python train.py --n_layer=13 --d_model=256 --normalize_top_k=true --routed_scale=1.73 --groups_per_token=3 --norm="rmsnorm" --norm_eps=1e-06 --lr=0.00335 --beta1=0.95 --beta2=0.99 --batch_tokens=65536 --seq_len=1024
Below are experts of layer 6 (counted from 0) of a mixture-of-experts language model. Rows are named router (the router's row for the expert), gate (a neuron's input weights, with its number), up (a neuron's input weights, with its number), down (a neuron's output weights, with its number) and show model dimensions 0-255. Each number is 500 + 25 x the weight over its row's rms, rounded and kept within 0 to 999. Numbers have three digits each.
After each expert's rows: "mostly gets" lists some tokens that are sent to it at least half of the time. This comes from a sample of Wikipedia text that the model never trained on.

# expert 44
router:533498523511518489501539490494505479486501487505489475517494503484461561514522504520475561486526518515501540511523501519511505524512504508496514515514534486473493481499537510505496492552487530485548492498480506483555483470518484518509478509481476488463506481461532505508541494495506499520508484495529502539506445486509534565460457548519444475503539523512476499537518532518490482535511519502516522458484538500520532523477502552556515471529459436469515479476520449513549464477514466482505505482492508469473521543530464530489501483510489483522506514490511495513537524515503497543515514496456500542501536511513457514501533503451520509485513510509510477498484506491464508532529501491540510495472541444524481549517542515501546510488466499493493497464498489455486535474489506
gate0:487489494537477528552504536526490491531532517478476458504492523524468488500484497515551513455469515523518531496504496472477470493493517477478497561543469470490529507500481497486535537511503494485488548529451493500513495502491468510457492475497497498523465493507542480485475518536503473468507492487471480487465500531525472433456500472502509502484497483560476477512510467489537474488465501498477508475489524453540540484481486472494488502459501528533511478453496486517505493500500501530455472518432491473482521520481503496529509515539529518436503504553531473495523521511503536470530468492522488507510511510477523553520500509514541497490532508505519533505463463505488504524544509501526503464487487477461510493514484491487503453497475495559516569542485503479498499505516520
up0:539500493459507515449520466452516487483483484531510572519482474495523503491510449487488496523520506481542505502488489497538542499499516497512472471500532524515492485501493477494502498465510508531515507490549483487450496509465550485529498526544502515509510508471469474500520524483502529514518478511518506489512505511504498532538479540504503506535474540443516486497469505471459543504522532495532465491553492536497469508500482468526518521535468515482535460559513529487471495515497496483518519503553490521499472474522507500487499508463471519502490520486437507523459496473510470514464549526496504492551532496530486449491487504511462547524491517477475467499542507495449480469481473475452494552523495485523471522475522490456512514498482536468489480519520506519520509532520469
down0:515501535509504497479492469492478493473539474527543506541531469487527514479496495473534491502525516531541506532463472520532486525486483454503533464504512487558490478543474486480456516500498518488518485467466486487528500521500505520518533497515466478533443487481519524453536460520494488589528480490502482464518483512507519444520520509451488538522507501494498508510527504494512509460529508537517527514505512506475508560480479449442507509489462503509495459427488530525470509488504504513534502521484486489476427492537455483499504486529459525506490501502507516479498568516486484501475477477547520487532521502499482464485482535498515527508535530486513501491482519504462502493510503505498501497477463475529533493469496489526484487539505514496512507525498502457475466468497497
mostly gets: "ya", "ko", "ova", "ani", "ić", " Khan"

# expert 51
router:519485507542482532510481541513463529532499487495465498516511499495460548497513530473502561507527519528487529486513474517541507536503518503506512527480550511493527484521528522488543502530491555533536511532521496533521480461548538445477450520519515534479467476447496515509520455474463510514495492511504524525508514504505503499528473515518483518541489521536496492564517474522520511530490494500497510465488493522522551509471508519529506476491485524510493465510499479519544508510508467504473476508499470518455536505548523482474453502523492516502499511510488521530526527537508515497483518514490534503522567513518449507468511531445537495497496509549506523491490496510459504522493476495535493523518484482501466519475478501523516500465465505526536511456488489483493568528521513
gate0:510497499470522582536514506476470504512497500509520460485481522521492505501517492508522485490514497516519477499488448499558529494510500485473519533465434455505498501515510484492564479499443507464506479511513523528500532469566502491478492502510481461518532475495486509550506505432453437510499538484497499528486491505510494478551526493517500512488457517458511518518487464473518452461490529509486506472501483538509497521504484475488507495511469520508484518467498543496489499484522521492517482489508497485485513493535554544509492524529517451475506465480519529515542518481512457522517554507498568509501515512509480457495493494515510524495544526523537474523514492435477509492472497481502498512503505486506518478521491530524510493481506493505466506505533512485473552440499483
up0:501492492461484560573514520488519540525460460520560548511456484486501493514536474510486497464479447519469533549501460488497493517476499527528524545509474514511502469559493510464507538523473512469467511468492510469490504492477506470491511517518576496498463529491483499520495485457514516501498471533494509497486523477480518520513503521514489517445495511474472507540482477473511505487502496470502488487557523474477525476512490510488510474472469522487509511462504482459509512498494503457538509509486503513521515534461468479508493514533533518518468420505511526515502507499483489495503525496534530501530567509507486500458501471512533540512488557504521476541485501514459519496507478508467499464510493515478480476493485513499476521498490506533498512562503492529527488464484486
down0:483510457453428427486522478489510512503450489495544475485448488467494517487530520528531513522516500504492516436505468499508522520502494517493502459507513544505475464491470495482493503513435497509474518449507467482458502508535552525490491497525492521462503480507449506523499481550562518477477458524461533512519539512516521499478548518521503550510472515480445465528516487483455534500474500493481493502463471472520493509526538479524489510519498488494534509527484553521519504507511474488473517470506494526492497498487526500538518481494460508481488520500521488495506469492486498590541501502486511508481514491511528509520536506508463531496488484525518501502509541510479529466532482469473506478491478512492537505487482491501513486507502530493509487509520526498541524530477468
mostly gets: "|---|---|---|---|\n", "|---|---|---|---|---|---|\n", " Apps", "|---|---|---|---|---|\n", "|---|---|---|\n", " ±%"

# expert 8
router:514498509520482523506524525480495495485472476515507499470497532492487486513497503499570540484518511528497533491491495539517521535515574505499529491502536458519506496523550513530510461535516547511528526494531454474542459485489517534502490513500490534488524497425515500530522511497486508461517534513500489501524480508496483488504485520515499532491539522489464496554506500530507475510510513482483562514475476490481532490493471529570501481452493460499507475488526428502525475494506524488473475495533501471481525534506526465476483487518478487501522465540429491487525493477494554533473489509495545490496543516510489523495551519481515477460507527519503497475459492499475489547519507504543475482471482485500505494472503485486558492473497495517502511492520500484500536537462525
gate0:465483532509515518483494489501496513553527473541497517444509502498486468482511481456518511509499516516514550508455526475527480485516503491512520518495482488519475566514448494527506501462512514525498521490512517516530494515504529500509509525467529512529498512531495531436493491523483509527516492533485470492546466519496516463509535492498513466494492494454491495523530465487467459497492546525522548507513505452550522533537508548513487474507503512525513544488518439505508450532470455505534470512544451492499496478468509476516510525482508463494482523518484496511482512539472562506507521502516535483503537513481525538502490542516523525519489519493523504532514541510484501478508499495500469521468472515529510497495501551455491508506494548520500539451464543473470495468527488
up0:509517546495486507491481498487455529579500481494509490534532465482451471488458492444492499566468527483487489490480527505504507448512514479527541511460481538510495518514470489566525447490489496478509491498528526515541499505536493495498460470474490480499494510504517518467469525506483473523520502452487476504527504511499491514453517486527499459535479509455472496532479485496511471513500537499494498513502507474493528470531526523480496477532524520508494537529537465483474498512490482489543488514521471483536490498459481518530502507502511473512478493501480448501473501516471521505531545490510527491512504513463549529542501497491483530513541519518483540482506557501499516490503544500467509480494483524503473454497475570485478525499503526553505491462470550490464529501506503
down0:529527526476450533476509506496512543522490475531488490459534531504529514458494499481522495534515509473508477495492551457470480510497504508520501558470534485508488520476503541502504510475468518537510525472498466493528511454513488506507463478516477529498496524485485508483487532523536488516503456497481476486478484523509470482497526488542472531495508544449515522541531509465465514523513506450455462517518518508485440536534479523505516517499449507474485497484497479453504530519488487469505467489480480496509516523486477504500496509514538534502473498528558492518507505526498487451520510511515523462493464519457472491496512499496505509534427526518540443564491523528523500476506497508517490495528498506534478445492503499477491513463505488518487492489483482505507532557520436
mostly gets: "im", " more", "ot", " less", "et", " short"

# expert 53
router:515486485476499523521524520483505473484511497476494485512475528463465564494527495502451535471518504477510519509500474512486534585515550549516491545499488501464537535503535496511506533530470508543526535524477498513501494464480488493537497500536525508477509474455484488486501494490505489522559538494527482513495515488452474494516491573510471468493521563500498498509538504508483497545513531490524524483507533522526556494493486513515491484478472493481505497502531486518524460528502491491509491489544515472485560528500558521471493483521512500477476533511471481527536510492531540480472496494443530501549568527513472549493536510476518503484448508522510496477509463493486474534503506466499509492502478504512472520499519514529517487506507508517529494488486476473477533484503493
gate0:498457495490459522436512501506475526520484496507488518491496488514509531501509525515489486542460508524506515493472508556534514503484497487586519500525477525508535519501511508514475531496490503499544501484488480487520508498446562524501491513498516493533490492489457514472533556450538541508493505544505505552472508509456518507505496527499509484514434480517529496536497539480520466478466530511493507560499518472493503490504492487494454456483531483493476487475472513498538483494528488503498540500501476515497543533538563538465470463510512489491511497507506503484462469500527530531476517520519510536530540517527493519498524553477497450495483520493511482468495499495473472442504528465505528494488525520483496484486512517500476538488494500511515435469509499491499490443512511
up0:481470496496483504479478521521498486522483474498506522472501511487505507496487527494495486497428465526491498507482503548542505479469507512557506489544536504528522502540497501494479512497502492460526468492468495518473509507468506509497415517430502489514474486510475514496546549483541500489465508533510522537508508515470528533538486506507478497519478488532529507517509535491509459496491513531509491530501501499468489499504507532480497470484525483513469490453522530495527504483562457528495550513509477548491496527539537478483465453483512465512518481506541512486442500506519511561462505523539502539475524481517515474489511495489499472484501549515526496466483489480476480482522530494475545480509517531539510509488476497501471531520519512508566430490510509486469497460485516
down0:470519461497519523493535504535467543487473478512528474430521471484512504486444493533488465469495448487460490476504491549505521481466499503507507513511513512482499517465518543477503503493443504518508536530525487525477510547517498477495497492482547501487479515463462492507501480504451505489490510483527468519549509482540510539489539478526508473480496505514552537488494506474491474518516509486486504495523490500473458521519491515493530470479489531446484512484557535506495543460461514497469515512517477527496480468493460556530493494477477539478468486506534491484474494521544540557466479517511471480507485504490498469515513483474524515505502546566535423485544496502490492501506503484497503497517480491515507462506487505522505504477486482516532487495483510511529547518509458
mostly gets: " used", "ated", " built", " located", " served", "ized"

# expert 17
router:559490510481508495548549499490517491501502514505485463491500527489517575503516485501525560479538550511506484516474514514469511526522534546496499553499539502473496501518517502491488500541489527543535504544481509476522477525509516500548446496547485477509518486441547491500493510500512514515488532520524527524511506508485501512528483562500452494523532532507483498538482462469496495548514505484528520511499517488530534496515460500527484489431443483516524509478539483490564501468494482492524508509508464473477525544492486469474511468522513487454535481516480507512531513509493516537521520527503516527502527524483476534508529496477498536486514524521502487469493481514487489499552508516525527472523522511503440509496502503531553528480469501507506520497481497499485492521534481
gate0:507488520448483507478522525497513520515511493515503489483459500506500465503462461520551502517509468485496530513492539480525479492496487566491494522453444501502511498451459472502509508551462458498489509473465537541523574497543477436509532529477479501477520496547503480513489533486546510491506478517494497498478526494485526463476523460472535478493483512509482522503475473505508492486492518508528551506468492488503526520494506472505509497509515499475517472494510509536513537485456514540501458501462520473478472490468503515497497438459484479504473507499471518493463567537493464514483455536541535493521486477551473500516541496465482481499465487514519501527531493477516507480505484490457474498488501526498520497508485485497463509495473482474484513461509526516560475518471505
up0:468530559508508529506441499542503509515491496547516514505478506457479471517508502473466474445492492507508521458519493459490526498495492480492508529522484489482475493451486504506489515535504507484493484491527467499503502503493461470490515512522497529549481540540511533471505479476421454516477524507543538486519504497517520458530557446528529491516478477470494518518499505506485507527512467495476489440493510428503514503510535531474513478516463491523490507495512465493535500546488509478492513502509506491474489475529505527525500512544464524476536550492532481513531520510514510493526490537486507487493490492465515481489510522496461492513493496526550470500520451512466485495488463510560518467504479532541461499495495520474495484490540504510505522510500474524450509494430502
down0:452476544529551455487457511527491508487512506534495503548500505459500519484482488503515480514492499565512487543546522463522517496507498529496511534472490545514536495462487521508505516545509472489500495533507491516469484499501516524475478467469454495531480473492517513493481477491480506545529473511476523501496515477481504486511506538458528514446510533477448532460480516507481529433491476514487497493503495508489471496534476527489509457488493504528500520475512515445493508502495502503475515412513506484488464531534511533479503514540504494467509486549490485488529471507537497493515499522474507531491512490499501509515474501466468488527493492516511502490496527491522518499532533529453516503501530504523536502477510419516493488521517518460522449548449479467491462528532494
mostly gets: " for", " won", " against", " national", " during", " of"

# expert 42
router:506511541516479498490514503540518496500491499495475475545491527461452542526507501481515576515490517540514514521486462528534512515546568509503534530480525479483514456479532505512492491535483475500523498522524525510513486495504501512477477553538487482442461465436523512497506507450493540491490512496528497505494496527447490475500479518479453523500527532523488491512482535523503466543510478504521511490490495524522490467510486526535499541482455482508524509516480453513534479499514471493475489505512474471489555547518501476480519521520468479536504533482469526510531518491479488496470501471482490497495569505517489517491529464478503529513499484540524500508524513508451504529521474484507497457493492509512461500468516524508513537502494510565522513460486530471460539509498521
gate0:508493493545494511512529503535504463528547493489490466495506504499518482540518500475502520490527458508509481486494454516512517488499514496517478466491472521507524465482501525556540480526517498491520510494520485554455529502497513519518578490500516464498515500494461552484493518495503539511476473501518554503462495492469490527467514515499517548540486481530504493511445495528483503461518498479513538517459529494473499542516473501519502525486481522502489526555478552498473495462498476462482468462483505501434486498477506512518506485492488563497511501523502500500498516521509545466538503483482509482470498500469488506458470503501556531498481466524522499451509511533477496512499482510502501509464477530508441515482523503476520477488500517533474458455468558486539508492518435
up0:501532488513500490456523464508474457487531500521532492448558467507507449516530513488490467489546501484521516477524451455508474461504499527532515528494496490519496500536479538480516530537532490502498538504471519473527529494475539497501569505482496517467487481536481535481491460533499510478472526447480521514520489475515521518481480554532503522501527474542504501535477455513531503511495512489515489494469520492492491526515490491508511506491509532499501506520504528455514521508528505493475502498484468486503469480471476553444509476515503537498494509517502507523509521566556527527530477478501495434478480539505514483550470519522477480489504507493471484493460476498533500527470479548513488487500475486538520511538505500474513525479496491478473446496504535534444492504476485
down0:484492503503469488472519502538482469529503482499498508487508524516509549508494482557502524523463525456494508511497484510466513479495472524510505507505478505513452483515513470489459524452511475524489500503490480476528485535479518478531503447515484485526482448448512508470494482497498458462529512485511476505493509501477493468487489512463516529533485460489530504491525464530564488545528510518522470438511500479491521523506536480519555519490525490545529478517547546511502534501536478517479525528497518501467469492517500427528462506474482505502463519525422472475502513503498541473521489520505560513538481508506501541499493489507534545503514517506456481479485524455533511484478462497471499524493493496539526505496503507466471464511502506505506522437488491485530527506490504
mostly gets: " December", " August", " July", " February", " January", " September"

# expert 61
router:521494506512484498522546546508477507507489507500446490487505475486452579493520483519518562495463497525505505489496493556522528502523535500485478506484504477500514482533534486530501523549501475521537515471503485523516485460477507532505474500545509513482489478461498473520502497508516483497515541503537474532511521494490517494527467550523451505486529525528464499542498495525490515567518479472562550456503517522540550493433509490528509481507442505499534551484508502506519509507480524500503474480536497498470531526504542468482492500516491518521538505478469458501553512508547527529490502539482506529509520494479498512450491508453504516502513489526509522467510530491470525519518505514495492493480503487521516502470507500514550501497468489470499552507517520464523516470520494
gate0:536472494526507491492506480480474527533533556505452497505471500521508498497488495486543518496502482507483506530569449471525510507487490529507505489562499502493475519497482496485494477461510532515488525458511540483540491526561473508492513461462505447520501499494518529456523514455521468507487497447532522523532451467473468467508517482519560492541510516469493543507486490546546471497464506511496508502470481510493513501519534523527510509462510496480490516485560474507548475521531505542478474529451423532503481505492482491489477493518446517494480481492517493505523434497466479517529488502535491478468496521502505501493480501523504471510539524449493495467521506499511548486525505496487502509513459491486508510500486480498493458503516503497526497450502497489497470517519494
up0:513458504504498455515455459501460539520507531508497487483480532497523485488501496486531511499494464518484521574521493473511424501509482524497499514523466491527515513497507511474516508470495515474493522487498531498498514533511506498495476482479484450534534505542529516469485470455532447514487488465541523507512457489469472496553524507547543472519501479501476547505487516529554502505474453496478520459453463518491483480494479530477491509446513498497509498523563481487514479502524544520463484506471460527510478503507506471500442501479499523498476513462518501505492456497495513539517530538537484462452556486498508508479500526531497467484497503477508487527526542486504547515528518506506471482485473529522525494506522472476481474488542492502483460465518505517509489517501488
down0:506491522486507472531482479530457526537522492448489568472531517494464492478530512509526476507501481533452495491533467508471486513485455538508501515512493518522517510547542444467486467524504502506505515539542526502501519530503493506480443499477484527534513439515480484453508485472526520524464491481498503535529506518506506489551529502475538497500473435523523473507519482523497470496496490483481521471492470527532468463498495495501486460489508497478497478490453548512550491505484491501503510467511530559444468522474486522528487495520494503495498503517463504474483482543498457523492481492530528493508510511555490479507514538482492474496510457455518561491511532484466521476471482501489470528493480493493544511486459514524537471531500483511475519527522521525500495487500487
mostly gets: " had", "500", " make", " making", " having", " wrote"

# expert 41
router:542502507495517563511510493513465485494502514497460508498476494484507551475539483501512532473502533556475523498479491527564531538550516498508517569479538485480531460511563472513495527544492534554541519529501494471524465515503520514545485511542483511490506492475531488486509539510503508518525524505462494561473514501482512492484481512497510511511530496504496498569501520510469527496505532509538567498495499498517531508470522480552506472524488473503547496483503481506532496503508450491522476485519469472469562540503524496423469501545473495501522482527478476464551524495494513526493497497487507516505559503516478512486499493437503516507507489495514505487462480528481485519489489496529500489488485485505491523485522478513514532500490519509503498480495502488520521494534482
gate0:537491536484523519509454509493468486480500498528461528504461538483441497469477500492526480474521507515532484529497523517518551498505495553520535502434484502515516484500464506500491481496465492512544509505550436556527483519523521518471506503515511474517489512488507523560509505546499504487501482531493495488499502521467515503507516492521510483515479509491491528475504511473501461481516538478481447504469531462530472480528492497507533462540489493527488501485531488489463519528503502504524497480544464496478529470511467550484500509471519520468488451476485481466520524497510489520477510547496496535502529509505521489476514501512502468530464481492520494519478533504485511522435476491465489524473477529497485517488543458472516525504530432550486516511516448469551510482478464
up0:549488507449516483484470513489457489453487506478486528497461523490481477492498489487528490525524501487467487538524520489478506461518489508536515492471501523458501467484453517531477469467463493505496507495503494515517513508484493492492474501525497440489477531507510476580495471539508483495509483498482490488494504502465488507491483475533486504490487493480518516477523518473487489481514530467468483491470519466560443472492505502469526480533498478534476464474531526507496544482504524491544490493514468545489526471477459555514493497498531491429494478467456469495517520519492457479481510520495488518502562523496492531460541490528486499524484490464520529529506521496506537494449489556505487532487501539523500489510505463521502524482533427552469487526494479521504531498496505
down0:516516505497477532529456506492469514470488514503541536470494524494464507540468495496526430437485464473513480491492487522530513494510502513504489533481518495520530466464505493478502513509489507491485492505511454525521509513541505471477516453488519500521466550485490505517482496484506531487455478564496514468490475488506521515476483471474485498492488536523471525524490497481510528478521502484521472487466552508484502511469461545481516478528483466506477461493513473523476525510517516468539529524497487504517486508506503504511524504457518503464470562517511517540490501516492494479408479531464480525530502486464480486511556486489487465500495527530529490495465542473510473484493463521487505527499539507497534581498525495522549489510502475502505483504525518519574496509493519
mostly gets: " Plat", " Atlas", " Pok", " Buc", " Toul", "cal"

# expert 50
router:520476499507511530502517551498495489502536501513455527541499491470503525497489478506484554479525529533528546485515488518532516489538523479478514525513520484495516491488523458543482510577499510522543518537499501459519487505527526501512500464558500526497500483490523460477540485488518540549537554507519499492502488509471493478507466553512478516461533531480493498530500486502450489566529536478491505483498512512488514514488483472497486465477505472508556504494459521526530481507475507519494466491497468480482532521527523489500489523527490476462523485517490477493526507529493512555487523519431532503518520544504501544453497462430562474513482495506542515477483502507482508480518486485515484505505524522499475534473503490477505485508500521508484490491459497448468518509519494
gate0:460578473475497483474508544524493521523476496488530481506503491505501480496466461537509520511508491439490509506459476499532516490458528501543471467517507512483510527483499467467491483492491475495505477488461456500485514498512515479525570475479505524500452499519520510484462499498507530499500506505517487514485455474511533525508479492496499540444504495519543520510518539480528552455505503464485525450489471508513481481508547477496557528478466517509489537539487477494466530511467518521475501465503557497484501529507509494481453512482501441485449465500490488490515501520510491504531537513527509497473487510470504535516457465483479527493476567533459477502475472506555481510506498502485508510507473541487496529483527482492501500551509526484505533465477485474495477476486516
up0:487503507484465481493502525532486480547536488480484493500546496475517504474516488504479527483503527467492496524488472478501505501478475525534498491516508562446527476524492474477497499556512475493557455490495467509437492474502514494483538505441510515481466502538542508491479498552525515506521492522561471466533497497435522556489488514460487487484501530512539495498534500498518509495554501482523509464502484489462506476515509503501511523485504535520504476528437490486494484474504504518520459489525526473505477521531505484510478480514503472469497491521437531528508475547507471512495469511488494464514507478461471512479512511489504468453506509508468504485506497480510485543512501498493510495505458529472495524478554476444549469552512532486526495494523461499481492502475547
down0:467525529482480489465447481517495513463494530511498527512497465417524510503469504519520511499547546481508497522508518477526480494492484495479464506474524486464496494502539469489486552515479510461536473499520439490512509503501516508487479522448513492483466516496512527490477438487479493504496484538530473535525453499507477494502513484509474489447482504513522516469472501544481507469513508518521500553532492495519511458485512520510541497502519464496539510506454530507527552501499490462528484491538517494517504537494522486524438485537523502476474519490541496531454475491520505510518517482467489525488505519514464471521525517502472510513487504476536450486493460548544476491486546498532531509549464547463518518500493495493478492499514495514529470507477507525477506549477523
mostly gets: " and", " &", " or", " j", "-S", " l"

# expert 5
router:535496496516475512513500534494489497499518476518508514516465505482530520477522510466517584464505516527477541535468533540539543538502555518491518502520536495514542494490510488517511519539542524551569506524503512480501501486508485472497486501517479508514532485468541503510523521478529531497520526505471505499511464494473498488530449538467463485488518524510461498541526485536464509522526550479548527506495480516513522545513472481526499481477471494506518493527521473488474526497505472547526465494494519469478539496506520459481528522503500487542502464482469524537521492510519525498485526477497504522552547520480486521482492476446500523509507517516493520449477497483476505459471517502500513478489512477501490521468523515521560479511449509471484483460510482486482535514543515
gate0:496518475471482464533507489449552477492530451502505462485488506511514481469485531478513517485510520504457480506489501532539501529518508493500495504527507513525533502467495472496504502456536526506510479487506471473514513495509536491469534508497558484474521505502517503489504506527488491486502531506514517497506514475555467489449504487506511540477469532477500494500536546514502534499528498500534476476512520497509501510483509482469545479488518500471483525506503515484505534481502507512562521508476510487476502484501495493570518531518520469486480473505442492533501511519483495481523437507509491503483485462515536534509500502513452481488484517543531515528466480486464456493437535480493520471490569489500507436449500475496532478531526517505470484418549508480462535482462496
up0:530520516509486492472491490513512490489456543475465572537511501487481483527469499489501481520504504509512529528531535510468496505470483526465525480499503497504486545496523516494490491514438489469492502533496545487510504484493457536517485548497503523490459486524477471504433478468515501523534476467500523496517484476476530523486517521511488468507523461503511513475465524480490486484484515509467525506545474509459511470524525503507514506504481508503519490486484499525514510485526521466443516478529537520535445499522507492465495487462486546488502505494559508504512453507490526489450525487473476482513500485507482457475531496513529492478520475496514497486501521510509552497564489502490486484471440540560480538517493435499515530483483439496486512533463482515529473557491483
down0:506486524530458553519490463474530486525487504536491517521524535511490462503525485482528502501469516465508537503480502526478516527509523446490520524496542469514511502484482532477496477539500521475525486502498493487524505497502542533472499477511509504485534417500463524496479530516517533479517480504517489502486479454455497522523502509452473503518503522542484490509447520481486505492518479529454542553477461479511517469530527474512451495495499506467466508475502486494548482534452493509487501501506487479506453495483453500468499503491526514447489471503491489476475542453486559466478511490480486514502523508537478518501508554464497491539486505522490497485473522529487554476540492456458498484528486513480504523571547514510503519528504465491496491515477492498532483520500528
mostly gets: " New", " who", " El", " She", " All", " As"

# expert 24
router:494516519498497500513531512509503521517512463493478473553491478489459525518512514497476549489507499562540538495502500503546548489529568487512512529498500467444502488533550469483478489568523522522566477535511486487493515493492514454522479493491469499478510470431490506488515533521509534475522544513530525537537510530475539492509464492496511521509506531480471499541521495509524488534478512515505498517517548507536541501501501517540516488471490487504517505493547462516513520501515487496498489494545469491479550523514530472492508483499483493475508463491478450508521518484524529497486514475505527516499537518516473550514497464427475505486529498509560536534489517511471510519510466496502499487500505471526472526461478475490535492509511484489519540494482503488461538482499504
gate0:520451498484507492485546479517494502474513513494488477470504484514524490458463501515468507518528468511510547496496536516471483471532485494486529535501500502466533466484548521491499551535483500498477503496517489517543462466439503494460516423501512529478512495510534511517425483523544537509514508507474493502516535507499513493538526474514513549497455470529533507490478470479488449521461484503505466463542519468540480493506491506487511517505490510519437509506487467461486511481488515534501564526493518523513519518454487507488504507491486479475490508489485536516506500527458501487511546533455515547461503540529504500462479527515504491490471514432499507512529491461520477491488473502488488524517497474482532533484496488461491558516487500504503544528493508523506486483508503
up0:548467509537486511512521501488485479476468467531469499474530536543494513535463488482501528514540480480492455496508566494484492511488493532484491558493507521499472465499522481532479524520457501475491517507497517476496484480507513504504481503508449504483523535517469509488535470524545479514548489540472470490510507522463483479542431476465477516481510496507578538486530496510500512476510486455490455514475509505502506466551514497503504521492492497513504470446480501482479498506528466533495501486488505473536472498510531507472491487490483454506519432485501563490547461526485506484533516533492508519528503499473485490502520496484496528506488525469505468446501475526515487475510515470477492490482548511458462500495507490484502474533536528545476517523471475501539546511495489
down0:500496486475461520508492529510532461492449491516539513498514474517459450504543477554492525505496487546479480511495468486453512541524469480479532501478495482515521524437524505499503516490497496491456494461488448491462491459521489502482520463503493537512495486445488514493532475496514493524534497488514507485496510475488467480463519480502506489571527530507517478458536471472496537461518496476525534506484518479483457530514491499494501470501558484544465546442478521513500501497483485546495540496517474499490475547496482509471535490478519516535504521476487522512518485474519481525513546501540578502533496490520525466469526508550500528465485549493495518512478495516486498489493494484487452490502491474498524510520461484523479493482544546522504491479531489496507508496517515
mostly gets: " January", " /", " March", " However", " December", " but"

# expert 47
router:529509517489512524521494540499500502483513506513469503523511514472484525514535496452526542463538532529542477517498479521516505506531520506500491572504507507471483480485540501523530540585531540492537486502514523491499494460494509489516456540548454554451488505454528491491489536502509517507511539466497465504548493495482503494535451534517471497519520555539483500532533482482481514538502508489492524485477464550541534525478507526536493489444476448482493482510524494526507477501546472492508510505506503477466499505510502451481492493505472504497504515519456476491562535497524540511493492462528511490486525490491497523469514471445501501506506518514507528515458497519486484544519494537520513503489484487532459495511491496535526491518478516482512490490459496486475486510503513
gate0:464506501535505500493511521475483523491481441514447501490527497515491510507486531485511513488522508476567491531506523473511529472511513501490480486519547476496471524443492531505439516518482512489492492490510461494527498508464490421472502523521488498536500484466501497492514523504501540522483549468522483557498529553542497454492465507512502520497485474523504509507495534479506482520526523481495468537505547462497515482541495508492504509514509456503516519510505542505477505513485495504520531532496459535466530493466472484494570505522494486514479500523522429500498514509512527489509537495504509572478504525500498490519484489503482503475475522489465528517526522474499453499517512492485483462509467459480488509544498477525499470487476475542473424534449519471517498497483497
up0:476520468475474471531438478509507466490482529494483511531521516486500510494482498499508490492500526531450527466509520530474484485468483487510507497495478527510533477552557493500560482459500515481476559479463522503493500515508500569498481485501531499489534512535531483523508484518501481453550474497488570433488504479486507553495519529500460483476533497461532513498483507537503529505489499504509544459523507488525475515477505481510484460499460515474481479515511479513484499508468494523503484492524495468529532509527499508499475488457499490502512541496468507474505493509486494486480469504465473454554531492486496513498524490511521477548506501500535484486490465539502514516431471506532535502515501507518478498483511479473528474423507523476470494487531487534462524525535481
down0:473515499525483458543484482521511463528520448507481508443480507423478500526495502512493520510505493524476494476543507551511490494497432521544548487543500511472512488525494499475522508476514532469513484489503500491488529468529534497490493503535526522478500524508506527464501522470483509469489465535478475524479516502539488470462521497537491532545515494494503492511493486517511469501509488473504500516517498514515494479481506476541480486539492526490457478516470497462448481456471501545534483456527510530502473507481486509561492474508481519536463523445501521516471550509493561538489492512477523476473503526490470529515527501481502470516540510472504465462478509501483494507493494509517506491509510494525518485487525530508474430524480450487508527564519494484516540515492522
mostly gets: " from", " at", " Ch", " Th", " At", " From"

# expert 54
router:547488536509496554518508481478472473482532500485477476505483500483490541504542473500512523478479549538494551502477473537533530541539545514518497543473550492491505478514557461527490531540493521529526515545515506487541452496506534507550493501529487526501494488475529493487503553500520517515513525513469504546476495504485498477488463526508516507501525515502465498559516530536477526496499531519531553491505517513522552511492468495550489496541480482511530497479519483527510499503500446481511480485513474465466556535534528491434466496522494478518502491509485463477535531494528516532501508483487520526510549503528478495478509510439493502510515497527516496487468469501484485513488473471547532482467493472515491516484512468507516519514507486489481506487500512471532510508530478
gate0:507474551510517519512478478535469511506477524489512484496489501447486490483519422505491481546458526469493488510528516537510492541471505454495451478509444491472511487533498462516496538465477510580487491532442500491479500483494503496473541519498524518548515510482528479503453507539518492512465463509476528494544489495498480512504479544457519547511489474453499537519478523555477473521495517499521525537511510509508460495508478484535496478534495467531491498492492499508492535485472474533489467511496535499553541469452544479493483480502494492507496500492485458501513508511485509529497478505513528511474487519490499505462468474507507522473524488493476498524467489400493512521504514514508494493490521495485539527466486516488498504483537518534478506469459497502509497490515490
up0:498542425491484489476514514471536504487531466474525550553492482553495546527504586464504516499549473524508479511482508481505496482502509498496522535477510445495490528471480547472502531492512494457502504459515481485504522505529482514545433460492493480447520503480490491500532501487487508460536539482522494502465521474511518486484512512512464468479487543518496466496514480500503528496527471482478492470448487500480493498472538520453496529499495474462493493539515499469477493517512535456476536486499497534483465505504440520501523505479497513520538503524500548502465479497486482503481512481501470473547474502498511510503488517495478513536487474528510541473513532544518519466489506468488486494544526528490471484535545490521498502496507502489535515520508495481505523527502454
down0:494502496512503473523458511497467515476520529524517491501508511488449488466480492488457486486497517518495454536494462488536469502500488477483465481486524446516540499465508446491471530452491492508512546518487515546521509529510530478535506491471485539478484442507502496492510511502525581468502505504514515511503518489461456516473474505494475491507518514501545467563522534483462487529493515519497538489465521480476546502506488464527505510482493544529523487524480466493512504535469479535462448473512486495483514479511547464510473442541525494531526539471492486446526473497511507524505485489525506507504525517535523491468509539515475485561464514537519491469478500476529473509513516510477457503499475500489506467536502500485494467501499522501550488515535520499529511506510513
mostly gets: " MPC", " Atlas", "ingu", " Kane", "onna", "orus"